From a checkpoint of a small mixture-of-experts model trained on Wikipedia: width 256, 256 GELU neurons an expert.
Below are experts of layer 3 (counted from 0) of a mixture-of-experts language model. Rows are named router (the router's row for the expert) and show model dimensions 160-191. Each number is 200 + 30 x the weight over its row's rms, rounded and kept within 0 to 999.
After each expert's rows: a language model's description of what the expert responds to. This comes from a sample of Wikipedia text that the model never trained on.

# expert 15
router,245,228,220,245,213,193,168,144,204,202,233,225,212,206,182,219,143,184,222,200,217,183,213,167,171,201,160,189,179,231,250,171
Possessive apostrophes after names, first names like John, George, the word born, and occupational endings like -er, -ator, director.

# expert 9
router,176,212,177,231,208,223,217,194,157,237,214,190,189,240,211,170,165,236,172,235,157,168,257,192,147,251,209,220,131,177,183,176
Table pipes, line breaks, periods, closing brackets and percent signs in tables, plus closing word pieces like at in Combat, ount, ureau.

# expert 10
router,189,226,204,145,196,202,230,219,223,235,237,122,244,223,194,239,180,175,180,225,175,194,224,192,138,228,216,198,209,163,191,208
Column-header and label words in tables, infoboxes and headings, such as Total, Team, Location, Date, Tournament, plus blank cells and bullets.

# expert 8
router,221,209,171,181,142,237,193,207,149,173,171,193,182,202,233,195,187,195,193,207,171,190,189,166,155,196,224,241,187,201,198,201
Pipe separators in table rows, plus colons, opening parentheses, dashes and math symbols between fields, labels and values, such as |, :, (, –.

# expert 2
router,190,165,223,210,213,171,196,219,186,246,184,191,202,238,184,210,148,204,202,275,181,208,248,229,168,206,215,251,177,247,174,236
Conjunctions, relative pronouns, auxiliaries and prepositions that open a clause or phrase in narrative prose, such as to, and, which, had, having, after.

# expert 5
router,172,217,212,195,196,225,164,234,221,195,184,201,204,200,228,209,231,185,188,171,214,212,179,173,167,170,217,207,183,202,220,214
Nouns in demographic and sports text, like age, number, place, Division, Cup, County, Championship, plus digits inside percentages.

# expert 12
router,214,219,185,177,175,153,249,222,167,193,207,250,196,201,166,235,213,187,204,217,194,223,192,149,192,263,188,241,175,167,151,169
Single consonant letters or clusters starting a name or word piece, often in foreign or rare proper names, such as f, k, Sk, Fl.

# expert 7
router,192,198,225,199,197,230,166,176,170,195,211,222,130,246,182,245,207,202,142,202,189,174,187,170,152,211,204,265,102,161,169,253
Digits inside years and dates such as 1787 or 2016, spaces before years, and place-name pieces like States, York, Zealand, Wales.

# expert 4
router,192,166,217,192,165,193,192,174,190,179,200,159,188,155,197,156,207,233,159,228,236,237,194,195,198,148,159,227,182,189,216,203
Single digits inside multi-digit numbers in tables, dates, codes and figures, plus word-final suffixes and non-Latin letters, such as 0, 5, ive, million.

# expert 14
router,173,207,209,161,200,242,174,211,186,208,184,172,153,203,173,198,200,211,152,262,199,157,217,170,245,159,204,172,172,228,165,151
Sentence-final periods and head nouns ending a noun phrase after an article, such as year, film, season, March, actor.

# expert 11
router,190,223,195,160,227,185,197,205,196,189,193,149,199,223,169,235,203,216,163,201,185,228,195,154,203,239,177,179,175,209,229,159
Sentence-opening connectives like On, In, However, When, the verb been, mid-word pieces (unr-av-elling), and digits after decimal points.

# expert 1
router,201,248,147,149,135,172,188,220,216,288,189,180,218,185,163,213,153,180,201,178,201,210,173,171,178,168,199,201,195,194,225,202
Final pieces of words, often plural, past or name endings, such as es, ed, a, o, ado, ara, before commas or brackets.

# expert 6
router,273,175,180,168,175,192,227,184,125,148,246,231,228,177,147,209,165,187,181,219,190,200,153,173,215,164,225,167,222,189,189,162
Commas, periods, closing parentheses, quote-plus-punctuation, line breaks and section-heading equals signs at the end of a clause or heading, such as ,  ),  ===.

# expert 0
router,213,217,238,200,169,212,251,225,181,263,207,208,179,223,199,248,197,205,209,221,194,203,156,169,215,214,214,207,196,220,177,173
Articles and possessive determiners before a noun phrase, often after a preposition, such as the, a, an, his, their, first.

# expert 3
router,223,192,206,232,206,188,165,249,223,156,220,232,254,188,158,212,250,188,195,310,223,173,190,201,199,211,194,208,203,202,176,216
Leading digits 1 and 2 in scores, years and tables, plus middle pieces of names such as Col-umb-ia, T-end-ril, G-raf-ton.